Experts of a small language model: width 224, 96 squared ReLU neurons an expert.
Below are experts of layer 2 (counted from 0) of a mixture-of-experts language model. Rows are named router (the router's row for the expert), up (a neuron's input weights, with its number) and show model dimensions 0-223. Each number is 500 + 50 x the weight over its row's rms, rounded and kept within 0 to 999. Numbers have three digits each.
After each expert's rows: "comes after" lists some tokens at least twice as common just before its tokens as in all text. This comes from a sample of Wikipedia text that the model never trained on. Tokens count by the router's weight.

# expert 15
router:420421498519508434471491514605473455444532537472384494519448460514556455503557519483493546466407496485477463547533562453499470557539477496553538482449515591466505449505426508490375505614494503511390489518451509452485439495507452533542442548499572531526576455509436476410443380452554493558542490567466492415455425500482482561484530439536425468620546450590494539471453551498540536418545505525519563528585453478555464449391429450513427530535541466480519489473601535545467467468522512580516532509457498431547568456482426475582457401544517494421423574524439416432537542560492428494469498507598443527512541431470484438463515502457508469565484545573411496494493424524450569522412
up4:544537445549593519537510442507532477539476497490494546544606522495494524477628504509491492502497408543474463551501470561528504490454519527590534540477523526510546453513435524530570552497537513476600585429510443514497556492575491478543556575523438586480540498448431500498468487372532568514575410542508559504434550456462548517475459459565454514510519545427435417497639458503483458490469568452527571462595499435492561550497559458585570531569528521476427523489437514505436470581558495422500539466445506444456441493508467576473458517514464553504403455461520500532558544589478471529385485559479532467413368433436608632526471494482476527424430473450547458506469491602465451454491
up5:524537454476452588403510521597565481509415505455459513452548569469483483572455417444524381579464559567529544457474479507499517322423449560490552608514487513570492503521539509527477567506524470444514512529438512446533514524518525455492428458519462516455479508446598512435498478489459419485474572472515523580473507632532523583487452423568457492453579570426399444529448474598520457503457514458482455457512498500498466487466420537533515444555527443529491517480570472514488562452511483515479369523541591509496457394450578487458436550559484570544510503496620487494473478490494578473532439545539509608491625490566466491526522470511422510420528469456488485418496493444589523480503
up6:450453487468376506518500548448527552417516598533504485527470446440435532493419547415593560518572470429414484526475553457553576557538420639477399452532469497509516454489477416467558501514547579493471537542576548533496472542526494539432549466533441487416564493477538539454559583453481517487440403444547441431569386514533499498436459549495503546562475517470447539474525511512419527468457410513572522512564484544488476485546480471450446507439434463483393489543424565514448441573458539556541490530504476472479498464500537505407494504582543451492564469577590494450544467498451442463523521435489443522646445514467525506518470569489424425522499456436466480550532428486546400559439
up7:517504490499517535476607476522544489486454568454552526539407462596497531518459487506490350459520473529511453596488518433418566542498482541481538434482465473526505548569407508498449449482512545415457478460611362551476450477469540450526517461554441514496548481480514486407469511494472542413506516472441524506514554644492484523533418485523447603507515571562517505496521472448423590485539434537576472567485510534490419410482493397527523467490494522575473494556527601475518435494493513520604522620526479450503522557493499490422499455500487506520570485449560488453531508412506390541463551528511445556550455490470648569445542506486499537604412455441566518489503536457596560485555
up8:522461391494424472479512595571449431492523490526466543512427484527464510505511568479481431552507493439422437494548426523629475517488404562616432536572463465459506552480487487457532381505504578475514523528543475549417508562469468561473597523411447549556486428582468534512516512487560539481619528474560487439558512618404490540598499477488446519461526533543432505438474538570472489478472431524536503511464549481530556453579435449500521496414550412534554546520539565523532575564436512487507499472518554496553449441519621464557498550476478553475492520472548513449549546480391513524507427562482493459467380600401530428544466504542509528556508428479415446518516503514527545495433
up9:433524539475512499515519521533547531518471504564448447458522425552474566498488530517544456466451511499464476466556454551452448509548459434540497497523590612556432481560434495540535468519467483474444537474453502536563579507523474454484395476429512542359525493472427506501526492492568549517380563569403514418561569593489565533472485506549503518514512588513574495500492446461473535536532472547495447459558595449629460543492518524558552490519493468456502433425511413472503506507416451591524403521420486524368505631450519484416498481562589500504466575521497488525452564477514533492485474470502444512529485511617493412527586462450446525460481454467512598534455541515382640472473
up10:414520528521524453523413468402551566509483520386516498511447485471565460491395473496516504447527509508500519538494514456462497524521529459402477486496485537502497477568483351535408453479548472529479529400605512579617453560506502552480641554536482490546494472440467451552465537464442563524509575581503476496469449436443611448525456529439490533507555476566484494450496477498474600509440454485541574569523510550466506485498613523548501537471423565525463440477473500370499417547537514600459549513418478483507577386534561445580496467448452491502557499599441461510519510473491542459472529511537466474530414510384597441472489570551554458483529498444519564445547497491588441485466
up11:584523517455473469450500457471551553564499640442396447479482467496594528591509480522610546588450553547530484444569590508522372501500484484372529523493536408435572493447535517468497525513492488469564554437449527495519429438488554478486420538533515527482462465420535552511456487544567447459443449452571547431481478489572430638520461496468471506388416450532529441593562472510480469524490490561458518511480473429530558509524406542612440495539522552438492493454480445495463464460577557468526371471528550518562549540498554531470523538556461505466482581525538448446604506586514602488542551472461566467429482527536491556420494509560459443527529519507542519537473514497482442468479
up12:416516491507549590467529530470570476481537566551532465489449420569483493489416525473592540441541490418469477508491617427498563472569492445546510472513531573522513409490493432442441451489415611413397438529544440404510516529484511491584514524529569459528512538481541403511537571478489527488523463504535548520532452423475501425533520583466455472513553523507481532540524474487513413479533493467435550520549546531504527437588470543532494446557559494548480445418527484559542452500421461469540596475500454429497487502480481491517521417493471461362519433411546550431545443542480444471577486550487467511581454555536469471640509534527373554491410372469529417570536439493526517536464
comes after: " S", " C", " P", "S", " c", " Z"

# expert 3
router:436474539445467536467508486443474569424489501459458583531421510441530471542482473567547537524485434487496475439567501480463588443455447608552385442465458477484496546523456388540581562506484593546367475497551487502474573477509432501509451446541438497562518494472435455504522425511462371478495416416471493495436494571480590505463415529451363559559592481430482526466452547457459455442468496498474532444468467472422545441545510542530442451487563456578550425486490521488445564505482495506464473406448388533459513451463447553558496581424510500450550497492481518496452463539459411534515530395512549557581523520479562455455482470458426544504490450420546448501548473477516475377506
up5:547493483500503459543540573509543486446525519495499470510581559535544472479418537537544452524411549462467474573579503448524531469530413512488546523475548480594509568643491443490494505587464560467477513498440386591503517531507582450461470549510535519556603590507461530570546487516502493523420432507379416644521499534451580493385540567449445572561533496503544437497468546426436508490535580388489495515518518506516449514571534558411468419493424522518539530553502467496557503464529533438549470531532390515504528489522453449451553488513528572546496457558499520484629451557444421434470546490508571601474528461403495530529454442511485552503519439453552556556559495427503455522548
up6:545430477380441495489498479473461562478487501461462501535403530520501508454473483430506567431633535503464439502547498595415479446577445482490484497504457532431560466490516531641553418449445458446466545525466464531463509451497429477487517450486535541478500457480506532480419403523375517499522468525485429488584490486416525522444520612623484549510609458506602507529484581396558535517451502470502552512548554518522541528507492472498464577508432490584443504551499521531562525567427506408539406637528491538507465481547603521557443477464497549631505538489472519500628429544470459554534530445490474493524493542514546561512529538523450585564469526466550518583544503455470497456535
up7:585507504599486581478533457444413489549519543594564537493465503533517504429465505543444469496465459541550509487563475561541500456446515490548457523529490446483434552592493489495505497530470578528517367515592512504568531498559507544507492530521520443520385629577495519518498492553476448504492534462453508518519582539546612550592478474478465656434527570486496453525603580489439452467418445480535538552447470432471591444492503492518559371650441435450486473441457472511460511498485504537495519533416508559493545519512521531538430577534425486551455544485579386494445537503571497571509463512433551521606549462519562568557516503499412543499465522503439475476527536557541442523437
up8:496582512551493492471470580420475563442592546543536444447507518555450425475517511513590480452432469424558544474602532403545442586572513548534516492518611600537430460498508512468487466460502569463444553504460456514411488568503496526526512587551500449551522457505540510548519584459573445541581510556503509499471479598535390447548503479572498516469551476578454419436484439558560496491540549482477470517527410592475557499502438547527379595467561468536461482496507446566562557503554474394399542517556499604468574569488490497461472580480540560436495418495526544609515548418452432384438440500506532434487469516467497518458482505515585539516503500480485533491475478511518490573530
up9:541503449404504515441473498593517549498572500527532479493559473545547512479497516516499393458531490497469446525598552563425542477501442560477521485488571581540520542423467479519427484495458510495533417421521483533558513500539580478607471522449558479502494536399550479569475460552515503495502473488519485454557585459466543532377639494507520520443492516469496530457489477522565551497434510573476478539459516523529560467386508425517475485487430442494485515446543422455505537543382472539613492475411435521380438585426543498495431489510497546471571520474487534592479555544539513540437553500480403573459441626639485476575531492457484539548508472620462413429478515403469522523509
up10:567568456535470479539628512545604488469453487445468489529562395478470539534446484587502435528479456567595532486494376467515502430420540449506516567515541542587532400493525531555526482532523513510450515534563443438517450460522472492491574509500527547517488530508597558529570521462495469505581502475441478576587487501482528453464530597430555546547531552514501587508477527511528432459536494560476485491522489429551450447516515476529541532460542483594587441596479471473503482466609479449533476559539415534482520494478516457565553538451608466446478559589469581560533535479531405492447584494518376450429435620552502512487480538562582472581433433491448524482387476556495561506459
up11:479526456476501448493569538468466632594517563561588504508537479567528366434518500508546465457575449542460554461488435542539508468415589466514556410480474539448476507619496499489507578490565449578524369485487562550430543512376445562510491424504486539513476546597564564511583485466510538498498488497475480601458514544495449623509529464498492435497435527478511491469567462562461473527497550513518490471556477439510433419508594490502503566439474492429459509415402392414446479514407490424465510520474571485615500523530499508408502577484477478449443485582456482443476511483577567530533467459475453485481532385519454552534527467488475435468488522538462488480414522439521517487561
up12:394463514457533524494580569532547574545459345344489428501455475461569444538507595432481445465542589401504570468493462628470516507563502467513490423562486431511542507527485454517545538417597447517537533550570577460465488459476545408479544430549504510529515461534530489493496539547497494418409547489488484461452532514516518413622530545500495452467481469516593475586433476538465546529533533485511448484502512526518518513641524560459548513612479568503534525508471549577594468541509463563397564425530495491494548481527522476577458470476511466525530526469504474473463458557453557453554473477471492504517566454526478458568471499513585448494431571559554510419563545478384520471476
up13:506521540482460487485491513513515468480596605539478476544513537483447513594455494533495567604606437501581485423402531557464509517416438492448516592472518490572502519499481535461517509475512489517542570402445573462471503544546411462486527520497405597460525459508519456482490530555484494453471621519575619504481527512444557429470572497531486440482502527552462499542520529460456430510495589500485463515545567498464444489433454564605495469510520516480472496463448454572523497521474517439502495523547510488460623562535515586558467488524463630448401496467544524452565447503447472504361477501478535492462506556456560523491707560522514565612553566437557546513477528495462546531561
comes after: "-", " the", " of", ",", ":", "."

# expert 8
router:480474554511461536447534451569481473595511596529437502515394496424434480450477515473583412454472432544460485529452511488564530547515524475564466413490445499541433445587456456429542484468529459504418550420567482505444440427459516458532513411479459419442501429561569528477467568478519423436534420460511522513415479471427514554501433484445427503475522421521495529517498476456503446479485506548461519491506516589446486462414425541452608492436494504439405474357521442499403519482555474538497551450493480495473484430494500473532484471441489449424561492474490463446518440483467432557423563446498605587418466442450485521414497486433417421466495621472470536522485437398470429503472
up5:392504446485638565491478536494460483544492438549518525505482480430527477500524534498490395525448529471421464510567497547552542514542489577448484519591529488517498491450492411542475561457464539541449462453516518464416524506488567378524431583579481466510456485490626437527567565491547480538588460479444490581543423491526471443472479626477422431469549427489488564546485414483581496453432491526499442462454415516486507489556519455510432461585436473551502440471550499414538567433448492582453539423460512520562511570514493548459480464527559512430527500558487482569471565478548478568574440493554574585494543475581449403559498470463502501400477518606541441451578507433549549474459
up6:474519473484525512570481567497545498482475513542413484411506632504508484567511477386463527458567515471502456550514560429464484455489558452566584470449510581410525537509505483545519476481484635497485479540545457436408468587512522540455456519655502458509529538556501474532521442508438471534593469494446583507592568464497503464389469418414472512483461492505407499498514485470432461557563537454476526464458557458512463492517495472472520477545495516340515543602424517503520634407491465413371474515504475489523498503550509425422569555499539458448499469444479490463397448523590447465494405493535493489555471442490476502556465496549533505491479449495438520431596471415511452539451
up7:455528514449449536470610533562530552530482498448547574459492442481514504569515493504480567517526495378477604587447496589560550491338490515529481486466524443434511598513550591527473537481557509462534478482485473530559571475473453401423566454472463453501617615478437466409540538517538475602509482404457495571536556500475486640583487528549477480446499513406522529569504449515485518517511485503521513498490491465492506524430511549524493541491425531460510534480397606539535505549534459551522582487480503538644566498622497553431451462542571482534513529477389437447519482470507496481457493467508517438518506437390493417541444535500532440556490474564526542454481581553517483511495
up8:438533439503493566436535553521540503511489539487496477395517527585519543576406513483512491513450484489460437374475493547486466446562552485438618479539550525536493424437487524566491443566556505639562542557544505494587509447491463459530470458548520540446563557407523478452484511435489474555557456467535559474503414575484494455368525468531430507456442493491505575599468489546487464500610501479429488477545518469518453487608536569531460457502546554500462466473436407460598523531562501520501481392585565511441509491516504631481432452526513562531475462438573479480508491492517564503366415459436377499431499501382497537492534570470509489446523536473482543505511460545480459506437
up9:561564482533526589486488494579471616514558544527599492405419584452524443572470478472571443491465525476421418529550506488454488484442385510569423466608517463482516451551496450521551482508432580384529462446579511554533488433506438590487521507493474531563603496487507533436488495456476465501515518506468463483514481510584454577456543535419524487468485564503496516463530508432443501496441597551438410545567538558488479555450555494598503458578521498475532473478510525585535613552508480437568394589596469528526523543537481499547514595590538491520489508523571527481576439500398393505428478414446468478532546510602543447442494483477514538558457528500496551456489463457455467482507
up10:436485445395578409601559522467581594496568481474521588473461486506564476494489481520510509457509484361523498518473491454444507475549519473520413477507484481481513469571488567423521513484509502422481437425487530525456549526524441503487510498481415530528542536553553514530457444534491537529458483484507455573479483529435541554429599498555548505475432478572565550506419505554465474376472533528455415456406505580507558559514448528494459510486518490558562454476504439533515504534455447584512538627453474533385505413495426500548546522485432647426534497465456478520453532561526427411478533503553471506423459511491556596582426575448590549521516463593511503535615553513412482506531
up11:561392476473489565573477541465510517471465510442548457556493515576493418498448636443451473400483554563419597511575438493466485476486459389548459470505502481428531517520506498435485460489561518446510476599506465489553487500522508566535431467547547488349482459599445470504545464455477560459459506552509444539511552501497550572468474540590498545551416458467499470598523544464597463467490406527403526633590510551498507468579494499525468501538494496422561498539495469493544413526601514536533534461463550455456504535553542506461473500514492520554463579392511585504558557532472524490472413486402459460466425529463545489543537547645447533508566460509451526539533544472440547543454
up12:539561463455518534430499568471382544603452442436444550533509536546459434493508440448428573486431562453412468497503511455486532446439437436551527583561426532473461471510487458568568480460385513502516492501384522562518461490457501358530552529475547500579528465576576471601473438507470594506507479522478455529563413478516498542506480542454551422474519516492536543580441583474562519470456507544522502529542432501556562458530457475451472508519371498564448456470520515476545548527454457436449534552495531480475541485448498439489547435499433415540546447608432462576540521532449451511433412497464510616519524491543541391541406488450497490519494499472482495575402400467465504541481
up13:585451548374531529518561478469526610431528537548451496535438399575500517480548526588511532459542473460474485553435513498486545469541529562453479535410499524518540505582495492470532560479584536558565499576490566566562496435531514576547487477435491438440442621591535512519514449500520488450510414564479391543487538507560494580472530578509523511561476494514568491511403535469508556481466531486525502489461425458435632540544507479522450554478401454531479496524449455434469347547546554547499575502500497365444595539469460457491506486467483480474466396465501473476511414562476440514501461517411492457439493441530391579522553611528490541544535504554509446529539530541467492549460
comes after: " |", "-", " the", " a", "|", " and"

# expert 111
router:543452466407420528592433560518451548428520516571445508382487507497442444451464544571495543409426525475445465500445546504488549497548492483486445560559490576494488425459425515505501501448451547531367556500451454498521364498492415494499456510443498475438436435470521502504476535514482490529519444455503447453365462561563558520581454394412420537454583506549541467442507577518533432484411374518559457549471512453503569499457456447457535505520565500526436456428538483521543572531524509457507525543466386496429487473539524560441452504515484491484500586543484467486551398490452483525457423530514420401520508422442418519634475582512425493489459513479508548527507458503484506495496
up0:609492523502457364531477488565498472433538493494455501486589506545486475505524519498454529530516504465487623539516529462586446389568573478492491533401471517509576529515568502452437450479480490538514545563502473500536502433545581587514465385472525436444416523485543499507537547494482437398575425461523506353539563548503566541495599535491596425489499497482431459558454513540559548480563521592501568542503532418527482531530466487502456513485461499554497485525546431401490435541498510492554579469509470585526481423450533447520496470443594559493480540525443508540529554490619576586546498425359465574503508518444471497520441583551438487430506443552440482494485552424483558484502
up1:479570472558523493482474474425488461487492522529483422642587516360517567455502490513453484481478470453474409458595460480534457457462477521491544555444515502553456518463554444524511366556488450437493527461482450503448507584464514487468520514532497517527443462558645421504522496568524550394565521614490487524497475484517486486520465473482518565556503660467549548476482513525494479527482487433450553514450439484555494399450631433599498483459551482583449533510561471598396506535442506519486475567528488519491504462556495529508516524548558476457492511508534513461532510504507521434489638566672520551445460580534527467462520485490633520516530545454445451496532495459503591530474
up2:543487632547462454500500537560548518479521569499483489533505527498528464575491600483461474494509455516519454510482458578445500379561439511498493532541471501459550490529464496415519443465497509363514524497611477461557492552487489544428542530512594484527481478517434547494533482506499474409444594464482412555514561477541464483529422484489493537493494455521541479553471547408464480496571505507335504509502562532524528537425491545475476499559591530535503451520489537587501515451453516507550529551474545483503493477564542473737514484600522461518554519503400452489490472537382485464498547521494468442452425541461441388472490478498488487562551409433593573455617530523461552599516
up3:534530486579551501484531506447479539461522573515498543506538535615510419454596519458573478493467468448488503513579501381532555532579390593504589633558533510511468497354564453549440378510572515575504487476493503437535480499496477528536453537498461502470533416540634504581578484576543504405592488569518588536508456473529428474520479508490600533529475488504510546481484511545528431506482514462593528537516425502585523347505512493477515523490504487445506578523405488436470503514514513474524496550548489521557477501458467493554510569564452440502506491510472503504516522498607565505533524571671556498459593508541508523469510452508570436547521469487460394506503468496457566532474
up4:540519530464553572500492544595501524514474466482501485412573466467530458536493537488421558490495491481528487513524474400543375357550527437557548448412513446538554515469480454569492497540440493572498530510489493483476516569547520442448468488481504426456532549490489445511564497436505484536381499487463585607533466517497447543489440506539549471467477520483434489557539491444482469482550546474440443478494541467569493465557432509491509459478514522480501429526534592387563473419569488490418400504326568477464503530490516425427519493480572566502550481525509419504379541486465450550481363368600540530491475442522515585547467494552517527419462502484517555485555556510477522640459
up5:517504554513517654517515580619518490539515465555460507446629547540463498512492490477522445560501505503460398492508474489503569364532560511475585570401493503522517466452491441467426457550515519548509533489413515371430519529509540460492483534477623459577472529465630514520532518522518527513466592473489482571511503511561537542492537490491615483483497529524486432537448563491500447538481526494435524507530493568568492479494530535485481487547526612575461462510550546372561508460459514610399524433473514498554481544558484582504512491506557471527539483543458417549415449497562467439462481438450529496488500455497433496607353542485540597497609469494580468522498482536490445513444
up6:545429525461436485624485561526444533453568537564422556432604478462430471574501561561480514494460523499506469550405603601579491489561509534549456568487507556446554476500496498494484473452423571506415547528433507438582476489517485532500517476468472446519427455525457504496473543480506384567497493428525557395494470533521568530537494391425435495477577511575472485486520555522538482499485474491492494563536502506515535531493435475460507590493604548490413408472552495544558554467452565490476548557491480535456544476534487602547463479477526536491498570574483478474538442429510433550432478561493425470549422354420387483552469601470457485475560523426471543482510446506436454594574
up7:520532503487486473501549532476499467501488529483518515506521465485441613395506497501521499452516494493390502448457478479502549471543508553504461429440519539541438449515566515498597544498460501407521465483462563585434490522550565548474550577516459531466488477492442385551465465484426541539550366475491540522489624525551513480478503500551378535555485551438561503512537475504484530634500437572414446448549556439558428444431518494520484476510541498477460506508514450431451505437533463436495533557578227505513457501543439540556477440557453486475438510490438403525534506485431514525471511479474481484528579494446429446548419487474527382512463575556532411473510515529515501554534
up8:510513480498505464485493572455464487514509472504497465501410511540443538487557470512471438454491527546477391513508519414520574298483512524416587489603546499392374536463461440499503597500554514525521492521401493482467511527536465504497486533460499444519476462532654438566567497517475462553508564506504521539519535635513399475499441500511410470621487474449578550526495613565494537510466488430536441523549460491428512474530476459491573517507525557528484507481497456478486492383466455482569495447513497606421560427468486541475521583537508531519399511483438475527405471516524506572494584538375524534537486598510546549571540528538502582495476475462476491551434466554548463497533
comes after: ",", " in", ":", " |", "|", " In"

# expert 37
router:511560460480541560536449480449466531488518520477444550501417491418450491401551425481488466446374484448371543502445513527508601417456450484501438479480461558494446424503480480483509552561406436512385545449513392508546424398476478407554432463406478505492474530486444525509546532506521478559492442435430460508362545483511478565535443436425458487511500469409477473469438464571474464479451451509482472414452540467477525514418555480481486579447446494492522387475474505512436555461561509562519464489468455458424485453420478426453392494454528451443453506512544403478448519433518475602420457450558467507488462428453584489535513497553434461484480459521505449451489573529575490438474
up4:457508493503552442583461419532514388543553488498465497541577551397473412501491515539482484495514512472526510475486489486623437487432565578439508504534539509580447423427475444428417506485413461519549634443549490467554525529456573413479490602444452459553516446545543438408570588371542442507453590542515562474510457519502580401457529534446441490569554367555543493546479493457504492540535538419480522480438491511497498536459485466446548512527531562454495473530483484491552490475495542469454483439616535526469448494497572498516465447507566524502519512529527485548547438474486552519527556595522526406462476502559570470572663526579537491443490541478498470556498591544531484479458
up5:605495465449441571564465476497414592572513498448551533488580511453560484460530512509487592472526570488491502575542516447406560530444487524553424594536485498497538430493490455518483492502461541506565450503590490473577467477533482546347494513403476399492459473467540548511558494449416480521484443539437450592495457467529571548464544561482419585488492562507475554491446547473453485471533490367487515538540562459548516541522457444465507544524516461533562518514572452484561479517425548550553489531482419479425527462514558526398473447515524520550480534548488519481448560567483511517593413529544436646592511497568540546528503532506486487565481441565495472516658481545550624469473
up6:396438465556476394463538498469460514379490601418486500542477601475501471498415511466468418502482519439527550411578436482480475506448502522468539548544595567475522482476499471522456453447502560575608512556476528534571548443541516529484464579494481477533447444559580582596557508578438447473472451503448566492574499565537450562393499518514407498490513523549466522388409489517557548491511534471487597455462504459532444557553476494413510487411505577510493583523467472496493451461520506492513548491555528510427483451453566462551466482529516447527424436502527371544504534480493517504532592574458491546613553608579447473471523493517484471483459440549564408472599559536520520482525
up7:590458509463500514586454456533452597425457460528482499524603539572478482486396498679540522486483540583452471588555588506381549549501553557532509558440546446480495528502454539480459531527541459537548489535558546566589493506581460548473455547566487569562477579521482489497511537415549455452496499548565536498521608564492592496396483500515545523619551463554468500458505551475497498467465446369452519504504539440457542521504485501473391477524532494579570540458497513468493433520500503490540504507469493484558526516520508500554499480524449564368606408535500563483513412512508546462505498586485476434548538518465547480431499563559540417560518508432499574487560539548444605456492
up8:565595530412493519528471510539437493546479608451513439604447470463506532450424486537533555521519522461512548548450524501468519542504543480493548577572430451491444514525542498552446500563475486456496507530520500511455512524502487477424515482538421523500562532481427466411571541407506481520514662419493476442526403486520515450541527515491603480535539608482453527496543508498405507509445499476479555478536594547509470480494510522496497490438465524481397525449539521454538531505511495573390487538584555505473402413567499439444529513511515599604476504465493460552619553438491489486515517535568547520335522550414466449476512498520470494546547583361481549516520464445356587502527
up9:558522523450520572609446456522492414413487555562534508495470501530468454509616510521547463524563414489465523494416496511402512519599538507527461580487547600537534492487516443569484499473471533481580584482434478501513387489527444569526500436488538536469449650493511531563451506604426553541505531476565546512433489459570538390527439493492568460555529541517500477523516543478528394404530470451494494449510458452535570498484514524522431471472491500603485607498591512531461598450513469472561465464484483507438453489517619456522479480497596437505593523502495577414561546526454572502458472480544458466465544509625443523540533436415542538509463510513528382581492492543530555491472
up10:547566434498472509510537491549604389522461545602496498587476505527545586574430541466475592523502508521509447445583549498457552571527532526455477528539544488488496489498496506510481514560439463520579499443534557432530376491558434574451505466439361662544425553502478445540519425488483469462548509562581519437532477483449645459511490548516539475431590543444465512520487595421617508454453451437503542489444462552560513442440513481541425495516487529522500490541435464512518489525474537460536512463395526538399527460461568545432474447536559521494520497625504472526486491511502626452484553466464510543635436476481542481490525444531572503486548522484501511481502541504475593479470
up11:556478468511520570426520516513465610573515548365464534460527498512498476532546447538472519468579572475531520531551567543615513485433449472579429498430445511480582465503524521507414508540440548526451519502470488551441497427474525507543553442503478475482424470506574461486414403550494458547658488510488468586502465457437539635469428487494469599412509567522604557546535529436470444435503500547490457562469486520481561492506534480512527545612470471584517439437468557581463448504498480587463422553484460494455442498512467564493425470470441453516490595514558495530538549473501546572457484546516490459534448454498528486620455547509464529546460490647506468490500508629507440515452
up12:444513466541507602409519464468521511481476515442498549519457480563456520506501525506382408488418549594464463604451548473489511357521449499472548428477521541496492528549498530586420567565523477430511605442518455455551544465472412406551465463513465532390507548524465433527502423505580495527532507491429486528483594537577459543666444580452528466486509461458523535476538522509548486456448438568506558503482431495492484477512528498481490534465524471515524498495443492476446444527470486564585415564486525428568472474558527473495544612578460492494518454400484486515397529575520580521552527422499424544471493532502535427558471552492555571616537482488484460432462403454568527573503
comes after: "-", ",", ":", " the", " of", "="

# expert 51
router:447478572515440551505511478514527452447536526619492471551480442441479563443543442473435535498478456455482433576530488527469471510453521610522432504445588526457519604451402450510483399630438556537516469515453536510450426525475441529507558486545460514514533528544441492389398459509592519501435541544567487493474403515507460540449601550540501451452423481546591539483462571478528451479491509466464497513527459516542515541513517492447521526556495556467463456385510523586474496509586556475442576629475463427520524503457444470501462482603538573495402556460530496590560535517619531509517476523526499524581539437444444447511509444485412432464407486524529493532533415606525459526485
up7:503559424430524495573655564477488498502490528495564532505503571539455548529477462526479428421464536465567417519585544542503558618544496531486514480569413491463520542482491548525448521518427547559472523522477483518548435435450525479452520471536475578497440473459647372544475543509539489542450536485508520500509538538556427608504529480471406541520517427512534567515534396513481505446487500449555524456532529493547459562555550473474435417503469537436511489475494475479490468447512470550554434519552493607484626506446535497627603515462541619467601510506563554420575471492487523524520505481404448486527545526410454561468513528484625476560553509504466559619503461486544488486520
up8:520513443518551555549573440488419462574498525472458562497505466461502434511451502458601603520450561481432525506533513583562500515473533491442552484483465450519508488534585422597513587568547351553470541501480536564526449510573480452557413544497453532541482437523543506516484555472455390444419475417551431563553469557489447482514467502509401437467487569549515495487555509444482480545517545438515489508456562544615586556383529498502508599522503500503554474438500433534496535470430510421566469527458519531365402422533543462389533614437538518410491538543542561463460499550486544442531552459556496524556456526498433517557497513463450496473453470502512484531612476557492467494432
up9:487535417520451583541515466601307566432513430497491512558432530419472515446495419536468503499454529503378516470530399521522532441398553481500426511462522526467545512502566483483504478387445508585532499508498521537469510521579525511439554480389426600474525472519507518536509520552506599524524469568431403490469537401614517547450481498555527556504519545521477516493450500529471455515486538525467520483505506413597561488436510480566531493526421435511515540475536524572414411492560512516470366484454486591422569460555501538530472570452456371517551560514545507473504488509550526519571413525506530462542524532603550442497450502467463558465487514498464472495455533458519412450452
up10:487559473478440556539515448571571494525434476485520627553480446475487522531510506586522428592490403546522488596462464494588406513426555495562535463477546473524463461548431518446496559578591586481534559455429537571555439573503479489503575567536459525482594446544591526431458521475445531452566470525446497535431611468425607531512443463509448460541590471566465465496469423491437451428467529417451464574511444483537512559490589469581518439560449516497548587500533436523497514569522467458464500493573539425429553480544452512498452492520541501467528409509474587446508537447448574496457480543482488456523475490450582509525575533436502435424541378463513487446533494516445450521544
up11:442473494520568507557494493505550547504457533444483484486486449536578433437538433493434477458462591539600488483563471508506509509481515561396549636513465512459369641502501444551431545577451439486471451516486567448487537418507478554424531502415506478583442547441404510461518481515536455492460512469487532456506544493530474545516425463492598486547486534502455514509572445448590457477558417575495432431512449523488479422433434530455444467482457485510538319596492485513587500511496524500503461577476515547538542410503461446544526454496477562443510425579571467509468455486531481529494486490515428539452580448387550518498513525402527514513575437515493545394460532445491584495559
up12:531525430463457468499457469515513635565498443480427484522480447492550494418514480542576437563510495453487552442560607478476453367534524461485581531549491473414627504556447535552415456536471532564500537467534491486513463485523533523414511524495554378546510541440542488455498436515486410509623507475601486529493546416584477544572552581405524438469518426560518575508494524472561459516501500518458583491444435403532526566531484571481522521613560549536484417477565465440433570488515462560483582460439435510503437545510537465551524439505526561391437500477493460510494476590509475431551492505548487579497535623532482424584463490504453515504493488500483473489558537554453463528548
up13:538487467431523461409561493451468491586559491514431546463397470500478526538480525533483552518482492428430578446547483545537494497513540478477518467521504421449581407496522550550439465408520443537370594454459536422478472505591386449410526552507461394460494448529489461617561551559480485532522503592538467600541464426422551500482530506533466534493554513516462515495581481445466514479443465489516551574503479501597528545492527544516488557553525489429426502452461504490423498619445548490521528562454535437427410499525587552540524572479489589456537511481617509481570593621540494484568509455482553452502429546525450471561539515556470476458498487470447504590475453539472429486423
up14:513463590516557447507530492489562494483505651534458519514469379519519575466540507560574492541517479524581532562421501496571481516525614459440532481452471603531573460467473505466486503471524495478552508536489463430472496523483531499464556501447471425528426508461485441529510543511433485500508495530527545439471568474527421404523608605562567570465433448556539516484506526487519458560512493494626572499459475548501557551491533602471561365388472402447439486508453428446488492466443538409482496529569569486519472463500543474451519564509482524477563512445413500522518539500541487488529510512440517508495482473487515537532516667559497500554629455540560511513442460560547359601493
up15:509587470536472434586566525513565471533438481585539471507488563579562447467515586481518584494529439549561423530497509465536441467506555465538517425573560530521528468594536491522521564537472399477598598442493502557474488490447466391571484477508499483470514527524552501484457490483533502563379459459554539477492522568507598582574516545565503494503484555577438494539498502608497546533511517406553531494618405557461513546556483504557454494484457514519611559451443487482429594497542467544535525528511570632491536536448529505486599462430459448538545550636625449515495473583528474448541471531521500499546467446471471532439470580516469466560454514542543432553554481536472502555542
comes after: " L", " S", "S", " M", "M", " N"